Below are experts of layer 8 (counted from 0) of a mixture-of-experts language model. Rows are named router (the router's row for the expert), gate (a neuron's input weights, with its number), up (a neuron's input weights, with its number) and show model dimensions 0-191. Each number is 128 + 32 x the weight over its row's rms, rounded and kept within 0 to 255. Numbers have three digits each.
After each expert's rows: a language model's description of what the expert responds to. This comes from a sample of Wikipedia text that the model never trained on.

# expert 1
router:147131129113158092170151134167141156068154123106113138096169137093196176182155110168178141130192093146102146102139128104110082139122145108100101144123133147096187078064113138172243078107077117107134114176137113105146078128150168116172139109122165132158108130162127105118071135165171128111115109064157138137072125154099145092105102166166101150127119106128103187111173151142125102108092125118146146151141153165094098096109152072136085157144121156145057097134121167189177113176193112110115133156121123091110174109109155102102138107178115124155137073180102177123188134158048133175
gate4:068079125153112098090116121104098139161108085091179069151115108118143139167170139164112163083191106112157143133174142174123119140123125132128117125111128132099160121144160103159127115120148130102085082127150045135123112132155177111160132082147127135227182143192145119137096085131062103106141099133101178169151113146108099107186092147094128153092078102082147147134071105153076095071126145131189059097135128101182095127166172050141103129141162046126140122105103165140113138155195120111105095145154149147146144123091163142179102131112101140159178090156167179108111147120109173073
up4:141119146147140110127118195170120151093102155120162080146115131095144144117133181116124161147171140157086126154158168134155142112159115146141150096186159035076148072134149136154122151157141128114138116147135107154181086107134149131113129073144087171120156133160126060143155110202072062147172142171116167152157099156128055123185120192167064141130112097138063121143110105174128102080098164082127100119168172136152112110133153121100096131125124143102168106133141139122175130178173059100169113197112185125103192139177117158122164113116105125075174119131148163185080074124162164121
gate5:105193169111135156134142098089196136139176167120097153131091123134142159164096152110141136087208151158141098102146193085138146091105161177117168081066159117149129109073127117130136158099118213145157133140124097075117128154110108108135089096106135158116170101134118081162175104144127155104103137118100122103120189106152103118195158170140107184191190129142117125156111124172148129132151091149154139087159141141164166096146154098138143118159173090224172163106152101154189115164147125132093122190152188078115168140140091131092129158094087087165095120129138151142104076141116133212
up5:137161122095126145151111157088156095131123141091108144200064147122181152127126103099155101164127091108131120148135166123118139149099222140105169183127118146121150163167116122157159106141118154160204153157140132165190194103064176136117149112160146181115190100125083169152096093157112154154141124068122119163116140165140103161172116175138122118096097104174133151112135137107071093170153129140191188161115165138150095129188124136114121117146183129090087129111177081153085160135134122080112160126075109109159160091165115125164084077187133140161169176117051077129058126100119108144
gate6:165067094136145110177091069147151150138155086056129121089110150142108133127170083107113108090089123103089144153140100115113100182135164128153110144161131149111120163088099135126099102149155185192179135123133141087106123141117109145112173133129127159139160109117146144147117170125141069159114166147119187187132127102124105103134132124080204148130132166121160124098199174088126137117105098128123130176093141072117128137120136096157172077147157088101139116171119099089145108171133166088127166142182160081123041069187184191117126181148093068147168157154119078057111047111099111158
up6:154139104107086125153130081129103153124125151141161074119118178053138148104117125114110124070118168148142143139093119112145110086140120164133114134159107105148147105130128112116114113121119080182089145105125097121140092162154129150170174162121071095166116161093119154131150166124177169106092110095201142098143116173120103074147133131151085105126076147096152170183132089090110147110171180145061145133123050110141179137150157153120121102167154154087126103127159149109122190124156047159103000110131179149129071108142121074144102143159190174096057113145119084169126065143136152086
It responds to: Line breaks, heading markers and table separators after list items or headings, plus award words like Best, Nominated, Top.

# expert 9
router:114147124071115060104091091074148146089097161135133120135066121125113110143166153149178130152133155105103157189126162177082159127075126120114133084146084100139089135118088100100105115133081104101142184059157180167186084179111169161130147147154149122169175153173201158154158122190138128103088169171159163146110077110142091138132123119094178140058126061104145113172090126156163065166132110097114134136124080092155113134171177052126141170173150162157179114195132115113118152107127131154137116155114128149123156111182136110151180157122132117108136119078165117129079182146099118113
gate4:144128077140127116152188152148113149150085154110132148094132098171155119151120119122116107079151169137106168121120084089090130134107124138201121085164093093112159163152156116129141136176106132143081165178171160120090180121112122208145114132163160103137126058093130147126121073130107120043140140108088133189153155156139086074093081146091175158163166076186091087167148112117172163155148112126141171088162139162110114033186126140099163147141163117137166187093157130121162123145067155082150124079152187116152121128090149103137183130099189137117118077120133123150176094138109103177
up4:114139122103126078136132194092073175151049108102093126191094117160099074121160096098147132084139152196120158108145103111121170149131134158187075098151081063141139148113125123135138195163102121149127140141135134072101177090089153174142122125130174118165098082118129079118168101159083133136081103115127108168149161155141103154099135133085118137134126117165127107147121132182154140169151101119118141085143117128111061056163120121168116145115108150204201192069162176087157124099074155124111105126150168118127160131082141065154134129095181155044126109093143086104124143107087111156
gate5:124135161134083107129131076142161131131123173089094120135116118087170134171113138093049132157065144197180103151151096035142136169124143103142148116156202075152139091120127114171110134118128090131206121118151175175153154152096170077148137120139108119120142153104063163133121080109113090151082160092151139146131104099187149121109116070131166093147126086109156152153120157120158169141120127096087140152104159105133139151132086138105107102108150122138162122182135200132115120088147117131169120077104118226080172143138109080131116133080114206114170131082089174052121069129135152107
up5:101064116136141119102167107192099090075173138142134139176170118164117111174149109137175113144189135108083111093098132153162148164136084103178140156099103132121193160120137130090133148165156094119100063197148101129124118129136075166102144125122105148101139080167097128096136176114107096058179123125139159099181148144163127108116153112116111179157158120094121117185126102073099134101146141122163140088103099207158174141143113154094049142167065110114116168099089089109126105095161100098104154076192114147087064080126141180104133082154150071151122099096136111080134180082119124105
gate6:115162156082171188112111162105150156129095055114153161141128131129181150139114104113117151124082098130093117149106145112125156189158092117117099098118088109102113120162081155154137118097175181135081086097116164134155097140123122121120094156131133151073177139160170048098113117109149086168080106182105202164094108167106121124111121160157135179140155194152131028108106133132145179142167111119093090128159110084181112121192155176136083151095125164157106136134114141137081061067192149156124128137154099100109162085148152181119136143160116124044130189145104069144143131105159132142
up6:180103102177079163087184103126176141102161186159065151126115102135082103099128157137131068135164105125172089134130140132123080070085143141163147131164133081158127100122162065072135173153054126132146174177129128030117165106170140119107119127091125073133122122139086135129154128168127133136160155135183069078147147103172127108158137106120167105166093097120119096080185175129059084101130142158132134097130116178113153143129087073182171145117141143152169107090163122118143160147119136037152062106119122144167101197091105131138106103116113175171147135108117126102136156138149087127
It responds to: Prepositions, conjunctions and main verbs in biographical prose, such as of, for, because, when, hosted, established, authored.

# expert 11
router:118123112190118162122126174107118140169149107107080110077180114099142174107100126111160065107159133193140027184130153129085177139137119087147081118156181073166157146091128130067144137068213086155091118133123105146143136142159092137117116120114160100128124140111146141105154149132076161187124146080154120130133157109131138061118145135092092112168087158118169076157125133136141182171112146192181142190120147136176155190174085135063179106123112164123119127117117113133072135092117124115167132141107117142114128139078118196138100193108152148113186164170118126158124124101179170128
gate12:153131191185161132154137117136133146143127155153116099093135104149118138077092075147128139131131126134119141174131085166088128142191134120157072144134113151156085151106125098102100142162186080147106115136111154093104127120050104120167135177096137098178132098065121183106088208107157050146116098164110170121121123154113139087150147106153124138134164114105136140104137083167146119113119165088106045071162169093080092148088169145147092090056094106135159063141102153134125197071126108150128121126084111170098147203127140149131100094136177126218139137130122085180154131124083150170
up12:142101083079132107123085171098123145106138135126115141140146121091122138173144165110107116183141127149149132124130156158174062105067129134071159147083152129177181106128101131183140103114084132093165053105119098213087113107184101103115092133165131185109136124182144066164128110098135197128118142091145120145082086132128161160127163102096113113109066136129107118089128124092105159131168105186170191139105110171102131095155106127150142141143162118121114204104160157152098066184108158174141121127112188080177070096140103181172138136120071144041123110110127165144109107137136101184
gate13:137163098128172117190136162131171083111164096114131144145105102187136133125145112158167190201132080146176067148138210126123118123106126092179085128142087127156092139087124122125128108137119090173132169164117168199148128081099108115097140106111119180103127102067158164144187080146142115143112099081112148094168182075139143126104074091142094147164101146153143125129118107106089144178186143120132159121159216165106157087109104045151125160171205171137162099162180148131156122114149100153139124153148166117153160138172074126140086108116105125087155165140145131075091147134150182151
up13:123129125129065103092130097140108144115082111140174107123101148148097111154114137080139121094161120149122153126135100089161150105163132125120158091117121129119180094175115073118157139099199152140181106066142141082120159108142182069131073131133169170155107144156130141170116175150109113095092166132110079157115118116120126154167138149149127121102064105108074134102152098165091191041081081110165120116113165121110122137130049210157156125071123152168116211100094059103108204123129094089179127086115087128109097143099172112139081131074132140178126104129115111174185146097092113095
gate14:177126121191122150046113156147127124088126162189141076152127147065156123124149126148185073060141109131153087118087122171161123170150153066137123135112114089146129101127097112130140152153097148150123138188129150185120103096136148086108156108143141138129103052133162141233121138074171092183122088131158131125106137170129184068142074149123187084122155112099099148189074133109138102148108156158134140143189088157125130114147140163109120164119144132145089125131074134149170120114132100109154150162148120157115124159144067152173185133041175151122190086093136138102093088143093159108
up14:080176172142092164116107150096164159131119174086170139087141148145143138143097222125151112163115099142144094108048169094141141149127109121135132105094140116126121175114137095104139093110116102132078157127180113119152113192080176144095143085101077096172109105125134102135147135128127115154132179160182092149178147184140186137120131131132141137118110109128137104147106038105105123100089181024110122097114095151126161058182112120078121159107168139107092122148110115084075155143137183109134142117098102142138130132145108064142187100138062054134111148094181121085136139199144174116
It responds to: Three-digit century-decade pieces of years, such as 201, 199, 195, in dates, career spans and tables.

# expert 2
router:179154093120160051135084111163126150224100145122144111131081118155127066097109146130086077135050134147122173145142148116118153108139144156162157118138082104098154140135107081160091116151139111115153165120138091118093168131128085204135081136132138119099110117157097102163091139039125161093102132161132083104126185197128122162120120138083186154140153151113107138166133091111155117088181102120125126101129073112135129138112121164102105111058099122116151170136059156093142154089091065088046118156093082137150162142159184182110099092139088096120129187131089109133092111089093134172
gate1:106163077120087138057144167129123081164101125131130138087115148165145089133073119105117104146094110114148133110158136133167114171199121123140119184148094130139130209126178138188117139140088132121123160123080100162181115135141104132076145117185122130118102134139144191078181122157155136125110076159101131112115189136146102177052162076149113088156179089099083138151057116148149115128095103104164130134141132125118089138161151142077174199098110119162127043165133134084133109109121093073076098128142194124114132100170162159080191102138134130107076070138130087185083134141085127124
up1:136101099120102203070117097128119059150065107120119207121165133167149146146102154138084123173156103066096190100160050118176127072148132162206157171057138097172164136111122106144104100094138110088113167125075143137186127055148149141147109128182162102103063080182136120073149183133112110155109159087174195115135108169108111138142164134149125157135160062113091115124120103094126115141169136124182153111145146135192134074150108118117125136107150135150132128116143127148183132132105154066112134124103137104142159119161162178137123128100127143093120068150168134186153120143149121092
gate2:133185112150093127137103159079089153164095052115164105166137108137115141061213131153127154105114150162127132116117095076134098110129127113189127119175210133118099150130136122133073112117090085130145084094106172181167133157114109135114141107152199118151095115153143199158106115124140168101132165111175156184113163045095102179103097135178073107097088183119116166138122164086175154132134143093101119079152125125089122094143098141145123109082171127111098113164144152149100148140118071149123128125112145097152186181147156209111139130106062157152155053160124102127116102192137120156
up2:103136080063195104111071080112170179074195145156097068114125088084148091118087132148128132177160126119087136091148176124166143117130119115102113122132150104176110101159162146139145110117124122101101098074107132139114132117084104135174143106117108205161144189092143176065163185109108175157146135130026098154134145146149142084148103094090150133142134126132116175086081128133107086162177132127140174140097165144143189215141112131138133143134087132156127136092178116137122118103162184198141134165099122142128130087160154149108173099187105109147098188100102147088095149092135082140
gate3:097131143109104101136137154130118125116114092136141079147123125070088183053144105126054079121125133100127112110151103060170200143189231136107141118095161161069113112115121113157131208177122118072084108193159143120115134138126172119127186118182122083156131152126159176135141157120085126134156103141140168108101189169174147080156153095097137150184115086170191117149175116069128128103094099145139119155152115139144165163137162125123113170137058131091065128112146098131081098137099156129125138151162108137117109103125166132097043132131177125140121099131043106096140138147146121133
up3:130127171131081170116129121134143112131191152125162146098119095101146112152093148146178110171097166156181177068101199210104145108089164130139108187119167062082136151127142129120180086121145134053146132180092158160130172122147120121121101150131067158120163079110203145135165147124155089160102147101157138145115096122146124187136148069125142095148054141134137128141104111117130122159176101119129158125136075128123128193127072146086122115179206132125099136116092161170149141195176167177123119115174081092130172084124127112126083159177136123141101105097124145143176084095150193138
It responds to: Opening parenthesis or born after a person's name in lists of people with dates, plus common function words like the, a.

# expert 6
router:103196144186149154071151139121169083031112139146161118154161153118174151114093139108082090136116129125140118095107128119156135117147065093078131140117147132126173177162204150112096130164126109135161092112164090195105155114129142140082137073150149159192062140122100094155147121127091135132101091119084094158096161125150099150147120156157095107135148162185139106130117129147148132099024126098079121144086116111169159157145070126174205117131100126067134138079142110164106136173122154121157129108149103087154115078139103107104123171141154194213126142124109114149151118143214138098
gate1:185138118141152165134196122134127112119110048097131105120163136153101124134126098084174123120149081108124132175188101120152141073141140054138150138095129133164185147112168103163175151130082164143172107095118112076156110164174086111168132148156077131097099131170163154096050162187127119139114141154109116131091172143099153155119082081119088110072134132092145120094165170173108102113133123142119165134174143130157186128130094077089075119089125180124066099126153156067120163093166170085085097132048140089168152100102156085094133131141138083153171167137061101117170127159147123162
up1:161118133081190120192165101141155167140123069133145176144117112166103153091122141200102132114170119146140135127140163137105085177117122122077134166061090098154081127105142119157171170201093090077104112122097100122166174123117123064155123140169189085095076104179132098097188138161081106168149103127097154110102127156150134112103175152110090039133173122138095121203137152189132134123059076177064169173143137103142169134113110110128116153108174115094124177096090084114113139131160121160093076157142148135165138117073110117144122115158133102180135117163123069141137139107119131138
gate2:078136155099144135135146178151158206157118142192173095176170053075112157095193122082131136112113068151142154127154118125092086185138130103134149089047117110183084092165120117129123099177152136078108111122109138095154123173152036173158171132094171120132096100145087157135172137138125195155073160161135165137138172116124169093136163128151120160136159135133088139185122115151170124090080089141141145119122138121143159145128087118138106160091213106163141158113148146147132150149130142150140082112142087108124132115171076121149202193147158151147137155161167116135142123164199130093
up2:157068147119100128152130085102141065090141092098114178139110136144124111165106136113100141184102183122079136114113152061104181140129081173138122189195173124133163144158144145107171104118137184118117178123208143107102107087126181100117170149137180136093115179118103165129104142120120110156116147090154099116082146120093155145190097094139113083158084089084152172083127122174113180123058120113159166119157096097143178140142181131090136084194109149043104132104188130128144094147146137101150196105131128113130113175180115117165134092153138069116134114100100170108110162088150130073
gate3:110101129124148136046093185118172102093157130141126140205161076152121154142133095189125195100104172110111150097152102110113128082146119149172137089160112110091145097101102148163091125136100133139072086131138113105067078137079125156141133122153140112073162113133100135124111152111222188126110160155162151055120097096127168097100128107127147082133102162075127135145113170110165159126130143098125104074130083155157142069149089125128190160175121071119144112100111126135190161096144104112111171141120106198171116143083100120102113117143187127165181036142147158114141106081159136067
up3:135126151204093149119139158121103094177133149103114157127158138133111207154097164122121179097162114113171111116095086154176076127142127144128148158083121156147145171152114140110157124149072066123103111115054165122173161075048176156132071124108079179107073185163093178068102135103142087149113151128125132132121142078164127183116196087124158144159106122105096170145125088107143159163100129064173149171151091113204156102173111113121128122167087144173173117177120112129163164079134133169076133162113112079135122121143151165131123098142193128142110104072137136171149141153156100116
It responds to: Prepositions like on, at, near, from introducing dates or places, and table cells with numbers or country codes like CRO, FRA.

# expert 3
router:120084110115110192188094120217100116068116081161114166156132144186116132154060081110103169102182121127129143107149131099163102097131124105171156138130085087106115074176095145164159156097199126144156185084195128151109152143119090149160098174115116111096144121163163110123076177106167095145140102163179183129109097093157138158148170169169086141085084081143108145076160131142087095123119123134184111153152197150082121130100102137139073116109121190093133094125162119152125119098047087091126139090129157101120142124141093116084121180082122106075104131119147100091117137115146125099
gate1:151088101137157120078138165108146147137160110147171121135137108135100086107173125147116146120174117146054181162164135111238131101153099122170146117123116157212144101120131199140129082105132107136167164095119131169140081126167093145111127134123071121068159114170057181170120173081139138102080110152120128129158111106112074127079200142106034116124158103145117120142046139092083138156101124112135050074167119154184125137060130126120113120149098179148166177140156098131117083109117100075139158176119148149126160179123121106135147083137116118128151108162120144110135087120170148142
up1:126147158100130134091155169166114067168184116133163107076131153093105130158108136138152152153166153166123157102170100094120105078122143081167104142100153168151106084129167133112119076151128134094131092172169113114145087144164144139059076095135050178132115098175171137114163148138181089159119122177094153122136114165125170155120083143137110133083137167143134171071076086091122141102144068088065093111120148080174094114166216112111174150115117132109103176177105145167163122173134144124168081090086136108093162129080107074102170143212137142109152101143131119150162158115170122079
gate2:178164166178122104094109119113112135102126191089141097148145110132162146091150193135153142112075157088118152132135065150186121160158116106139110132118084142100093059135170196119136126193144138100152113142149127073104186132149104160138068144103093093162146114099115106122155128107112157163076147105149161120105132152174156131131069150149048121102171154123069144192188145125140131133151110065137074065152139125026132196138119128170139146103105165088111131073098128128115123111075120133059078136156136093160170149111156092145133170094130113133110152143138128134171121132087129044
up2:140104165131131154130107120162144093184147125148159114146130111132143169157190156149139117085072070108120098113149138069104181180161144178099159182092160070119121109111165176107117093139129150120148134150091125181161155110172159104114083134117116093174104181117079164059152117117143082143162113151145188097097112133132099134166120188142100065161151133076136121137123078176115112072098083194144124126133154142152113148126155146081163167109165164058129139158084141075120136191095101138050107154110065092142139151138132164119168093121124135148109099108103035185162098112162131110
gate3:152108134117150128077090037109083111149087111133150094115082129118140094083068148076109042109140116104151143110122104059113080136086161139201108134110127119069142172202133144155131101101143139125115143115144143143105102134116148164184175105070123169091145120138125150137121088104115093188194168132162213141118160130197158118151151077153128158136099102153147142095111161111057175172169133080103134160140097128100144102081115086155103113114170101115157119164089163130153156092160135084200139114142105194139133127071133129078094113133158119136165155161100117135069101102131111115
up3:112155067119156122115154127129089098101183066137139131115146089145194123132117173105062097119074089154089152145140047173143173105123167075110118121126160101100135123156104209148070140153153148165046090121165126112147093156141156126125109136158084136100100126116143102115097123104150124176110137124156115125094111144133128137079172106110100117086164169158079097126178142122096117131138152134144167142115135187045099177194066166099079172168117148207156122103162164233170136153143108137137119155087143189141150145166155108098158083142131126098136111140135128108096130115183123139
It responds to: Word-initial or inner pieces of proper names, accented letters, and LaTeX command names, such as Mar, D'Ar, Lubl, \frac, \sin.

# expert 5
router:080062208073095137086206101103159112179116124105161120158133127118082118102116094114123156137111156065150086131150092122099091155118111058126096126098139084127095189117112118134100098076043106107052105179046150094135110115090144110115174126127177164133112096066106200091143072177118174091186169126099121110152129154106119115165115042120154150123120177130141149140114104135089123156140164152105175120129161133106129131137126176117110089118143046171142122123133094114133172082143168184146135152154128139147145123157112153110162116078114088152112131133158128151147090169122137117
gate4:115160134126136165122093101146177165133137162121128113159135160110120131175074147196129109060098180102114087163112137113161182116077173120133092130139134133100116136163145138072138127189059118093124118128140076157132174118221131170118131055054134146178113108144138224096118094115129074136155165118181179154176120141102093112129118113124101038161143151115105086089100143147054124110161126101227135148126132142088159110083098098115125150156178166132125143148133107124107109120115115111147095118122144153101099074131118125183168054119136155105123077141115089154117165154132119143
up4:092109143115174127129127147154171179099147171137096137117171132116071056147140137194110133106099162091123163135071092122108093076090215181082140198159157173099124115116171145080112163135114124124089130140093173033168121124188088167145110117109115111179165081139117155160175119147109109106123171119168160145141091156099182090165091120110104044163114111093131076101049147165100142148140170133129129139139110132115148116079090112126095092119135158175140101111110154185122093107130098109147155115155174130131125089088061161180118116124126142154127088186155133176111141125151154146
gate5:117116161140139109122072137129071063139134143127117119159145140093097105056191159166234153184145174118137097112143136117100096109153142154106107144152087110077111194179122086104120104090159153136174097151145132149142200162132098174099136093084142167098097078148146148115164122135175164161130126112087108124119163155123123095030114099147090101141161139147157124163152116144069134081106149113167110141173149203130153098084175140146192108152128170079128115110132088066153131185121142118188115124099155078120125064138089156157112150113148126149133111107137188145128067159118146152
up5:106180093147152127123146206127125104164135081086071144156131173123169122163143117131144137091166086169157172127103168153156136108083146118204172081198124174122086096160127123085101151089121116110134235144105124104099095138081065118133085177082130095164109148084155139161148088128102130068147082125151099080143125130133052087152143144129153173103140145101107136088143126118105170118176108116100156130068144149107155075179136108110126158115105127162154123188123118190096070087181118155117208109126073105171149119152112120108119111146119127124120137147145111058153089093137139145
gate6:176116095075074084110168134126149201091158128086100113118103096067125150133121131124148110125118151120090050123096126089168101117153185195138120119164127123088125143120181121204157125104142117123095131100137139084141103078140099183124186190170118143162146191092089135123195105087137192075117095122088141147156126138141133100072088078138133122120100113154114067144107165191073131132152134136103095142099140195157145157129125161097160121133152121105154133118129106042075166094152079154109136146152160143162110158202109115165116093104119151155085155121159075081147076111131100110
up6:119147197155145140170052091159105111096071105145224162161158190158117112158122150108118172125130103149114145128135143141081156150120051132135105140104133103170124165126110132085099204186160130138163162143171117154108155156105129108134088117102114145132146115163138097085072148115124097189115137070154156114148122065067088190179177128093088113187192144112123176086115126097158139124146066108173221109123170080075101146093124109159088143106119121135107134140146135163139137157086134119184121125139080124159199159091155116110146125161139136094183100145096122135151133140125131114
It responds to: Nouns ending a phrase before of/in/to, especially time and institution words like years, season, School, University, election.

# expert 8
router:103135163137099161177092115140130127193156175113107102159098174129107126182161132105100156132089144083153147127163116133150173096195122168128159098114119125151124183138118163155166168085088111116172098146121128110076146160152153173135097115150068131095111113108173178163090086196106102112168144193100150123199126112172118139137095074103205085115180127159173118129119097069085148122100086092120119140101097153140108178146103119114166106080143053078150098143152136142064129177094167096156114096125105071134162101164144130092073197149113131148132124084119153108124067166137126085
gate4:158073075172114144126127136077122116121124156120088168071129143102099135145115175109110163104096134155139101111178115138141136128123166160076126138118104131121092094148117148147179150108149105073128085082119131098148114054205074127141139137176085139099155181107098095044090099144122142149106123118109126162074110080110106151138167138162184139153131204071130139163044079118075164115073144080116104097150139115118135106166104189159113160105116126100110120181072134112182085187168133073133157142132103059098100110182110142167135077154153157137143119146149115152085138164075088112
up4:176136114229133112130102149097124121112151163138071131092145170104118128142075118153111162129153112088146113166178091133128179142097137140096138134074100117147099142118115164160152188090086105140209122124140141123127072128176118164213178148147166180111191168093110199116125110125144127164143172162122111161143134144127147125121115205128183096089163186141151178129046088108123154167154115111126108151179151100155165107088104186124170142156167141115089124164125094128161115179129063118128138138119088082140140084132148123088161145109118140200143114136165085143167198128128155096
gate5:147091098121150126094173105156169128122100108124082121218145107121145121102188137116093135110139136099071124090137153121081101135071135137192077101127123150144129122141174097142122077163132190157103186125154113167129137097085109114132115139119106151176147110093127102072139082096113101070085167148169113158111188111136140182176108037079109112132143094169136127063083092113088122116143118140118102055152134096146117175145130141149158131105115146164108117173172129058127163098173080182089088115122157113110131098104102086085113164125091060105157128118073147156081089161066125089
up5:227156146189111124135145108133111142158111140107117126082123152119144111109076172124084144148208129114193115117140106146138179081149107120164134135133183172121155130072082151094170112116145162129155117090070184099134150154132151138185100102079077081114127101210142116155161119139213170138154133098153136153157135197145172144134102173131083134142126117092092145125075148105122141113155125123177064184153155122112125148146107109083156120124149146167158181156126118105116115146154109108097090109126161097142150193113169053199134094149134165140169119140060112083160142113072089130
gate6:104147107161212093127129095096072133098147119119116166138091087111166157134096110137152173120154109106115121081097165119087153123104112173180119148124164131161168052098118134144132109169174127126163184132139173118163131118141095125152141117192152161130149135144116113138120165128161120219142108146143072031086117121129093152160120073090126065115144087152101148144087096070161127162183129123162137075157130105118104123135157116148153123140088164173092081138138113096113107124079141146121152070213185095115073116104136094087066148229142114090122102136073122084116142097126132120
up6:165206101093174118114138146113106133095059124074148126162053148105179129095140092077142138135115130116157130071140122108136190164050126128100174132104135137102189142144186107093113170135174130139150219124101169134124047113168165167130193070094159117051126130102094158160170153143124142132154095154157123116135164136156107111161125086105131161115169112131136127151134112111108125135099102114142178112142100168145122108034101122157118119131132134164114156131160057109092069146115093162120124090098087118085082085194109149094133153160176176140139149101083106141107102119100104153
It responds to: First names and final pieces of personal or place names, such as John, Thomas, David, Madeleine, Mansfield, Arnhem.

# expert 10
router:123167129135131117116157138045126143055136169124138156113076135145058137144152185099118132112156102095134116106135102115149140163121174108084099149182076195113088106148133178092051084151113127126092154115085119086184135112111108094103176128055139070118163141117107113123149111165132096116113140103082138157135133122144172151121115128162082164088060086136063099073127100140189112134114104141094152110165112090122141144141130193180134146153101120127122133119147085106104117100175112150181146081132133149184078194082204122206117098128110115092091142182125144100177181135135123099
gate4:162103132106205104159192058142146159100184104148098117152161120104077148173137103132142147088117155160132136146125153139151115155117152156116114090122150138184137131068143119159170188120098169143130159172095142157162116144069115156153169084104177072150086064132135118179117084164088155109086179093195130160070125139130176109098099138109102080140116126034109143190148167175130103056096096166101111090147166152165144146135136126142134106100163133132152172062138146114145097115198171089166148127105166119108116124138113145095069146086155161047137102129133129111113136094145124143
up4:204125071085130121095138139156144088163142177143151138194163129167123144153096175157111087170132040082122107160127103060105126145202120089072164096148122145139166120112146150069198136169065114150119101132188117111041093189115096126126094159066134128106089131104119147114136179105169140153132172134163097072156139096123100125077138122162122101094108161101108129097150139154163116148162077170199116089091149077126127119113096121113147108168064150119155141157103108169092142160105143149133106113124120159108138114075130122070149188135104127154132082136144113160126188133121129178
gate5:129131121103133160136191142055144123166200168148160162070120213093137162128177106123152169040166161123130148131117154143168115163160121114090140140114082113162151088066129145155124099166055130169114133184116117160171133094112144175148121070096095113106156087171125175168158159163104136147118167180088148113139106129119143154124144131111128141092062081101129145081106167102125110133121104087089176147184071067129122065110133149089148183135169143122077137114153129156153170132136121118104206183161089125129126148130130098198135127110151121152158125150096147120165138080147120069
up5:134106062126130149156098108189150190175118108206115174146141097129102116033133069086141108120122111090090093141118036074151170114160145140158128192137170124104153143188105127114142177181134122147147164068143100107140152131093092120054171129129087146114111110106139110087153138102167155157139124172149115125154188138130145186081139122109176127202128109147109113149129115106103142151123159143138125101092200118048141138101113163146161124122133103101109135131127112072124155125114154119073132128179087149139184168118113133131186128140140123184167130108134119091080114042088115086
gate6:106094198167110166134167111217126087076184086114134123125101143111104116048185108084117124112082129084126155125074110154105132162105143099146171111208183150128087117123118094121107159087144107176149087122123165086128116108109131116081174155135145143104131114124089160141116129119178153149112121134119130130148163126160123096151130121144148077089135135192113105151072093134105116113108177127147105127172127148103127119098092034170162136174134129103142066101163134077128076171134117093118061129123122056181127068182161170140090073162114126104133191128129104140170183079150095123
up6:099107135160149117148102145163138067104090166104119152093129120129088070167136113157148174084083172189210132176167150128107121104120089120143094159137135104150107113133154076092163150166141131135158124132180105144140141156146142161122147097112086170139147155112226104186153170089099153107174154134112116126115116098180114110140138117084091155170155123156126120125116128145161085226165102132124111074132083147196139154123133180157148125074120034114114114110166130176114162113140174105146132143186153070043091147104117114131101123148170159111163106081169100144147155127122194170
It responds to: Opening pieces of ordinary words split into parts, often adverbs or verbs after to/was, such as ab-ducted, an-xious, th-ankless, However.

# expert 7
router:129157134146127137196111142120076097149135085124085073097169130134148137072106131156088118160078122148102144101106071130146083113149113214125177193133145120153123126080143093122136185164198178177197119078163118128113131087113161123132167119162049087115123139133106105146180150090112102164172139146121177142178141160117087118092086105096138112140154211081173095155101115133122133138144083083135092076128153141085182115112098117144138134086126116126110186110160131111115091125104165114072115051130121180116186112131114155127141062166132110094117093095155143117165148122192083132
gate1:154151155083118043108096078077089064147125110077107126093152106091134173118115152151110108154071148107161055167152134157134138080153155129133065120146110097126095187148117109178166137073125163194180099110095137069110108113079135098130111110111121124111095117112139136124133124216115095138094098122128158126195129108150178089138169139144154132121152151128166097165083116091123144121039075169113201090097137161105088089133130078143126158113081159111090107133105118158117140156142172092121087051134154148099088107116098138158097106061188123095126141165096124112105133125077113139
up1:127110062196165164134177108147128154111130127129143178150137086143188111127124128159176099120119099179083133109123167126151094123173103108165171101103151133133076118149101133135157082146122064101074173135143164130126115161166183153129099168065149128119185100161176177116083113092155146102163160109115134115111142166199105157113137132110148147155111159136094112118124126131087154127221202122172083169154115128117168126097140117126103033097154121157113145123090094158165102113154091150122147161155098094135095173129182155142109123169102163046154049093107126163097131129183084167
gate2:130119109081145132099113126101088151151140184137112154111116160127101151123161072141059154134167108123131117120100140157143158082129127141121077165098153126118078118092158126160094140101094114048080054120136088115171176166153157135114160072109150136073137093125129130160153173088178101099158114099139138174130163121139124118160120066086122110083136090114150145094086068156124147106159103085155135163161136141164111145130101173112152111139113100154059129173078138153160106135162123084134207169096122151096138114176113158178082158041155091129084068077152143152166136055178075175
up2:082137146148104157198149094088189149218146179117176108114142096124150173171158110164142137084139092166182107186121153078092174136162105117083164130157145117195134110138114117142125107140184118131153142122093135110134109139083165144112132110155096094134102176081110183143140127186062122118074070124133131161107161094113085131172116186128118084122127121200113095189161083125176139101130131120110105089098114125109115080137111175156136158094161088050112118187077136109129103142119220134113101161095147117118126120153124141081098131127200173119139064156160135097116129106154139110
gate3:121154168115131106157177155110163108164169103137147081157138132132128175144090123149178117174123111109080146147101102105155128093126118094088133135136113096158139120147094127161102124164177117128107133177173143179079122096099090118179107160115070112120138164112197171100131117114094157212207175131117139050084092190169209108131122128153109142049131105090158084161181101108125144138148122139099120091161098210101106134102151127134151056105096124074093140107073134139115102090167123176122151107077135175145140129134130145132157108146089078164130081131085138072184136157083100112
up3:112187136103152077150101122124127128136214124118097082133133125120075146091149190135108176114175110080079181167104067114116172126106123105122157094157191140203143104105119177130197159191165168089079116111088126124089106144109125132196138165124136139126184186142130118080135118070170120150169148105117142127172091179136132157112145138185102141153162165132135122116148152112128108111163163112182108142153125080106088079081141136148119081097113144105133138147107155111141077148144139167177214140064170171137093113145079108097102100154106123133124131070119153142153096088079125067
It responds to: Adjectives and nouns describing appearance, color, size and structure of buildings, plants and animals, such as white, bay, triangular, feet.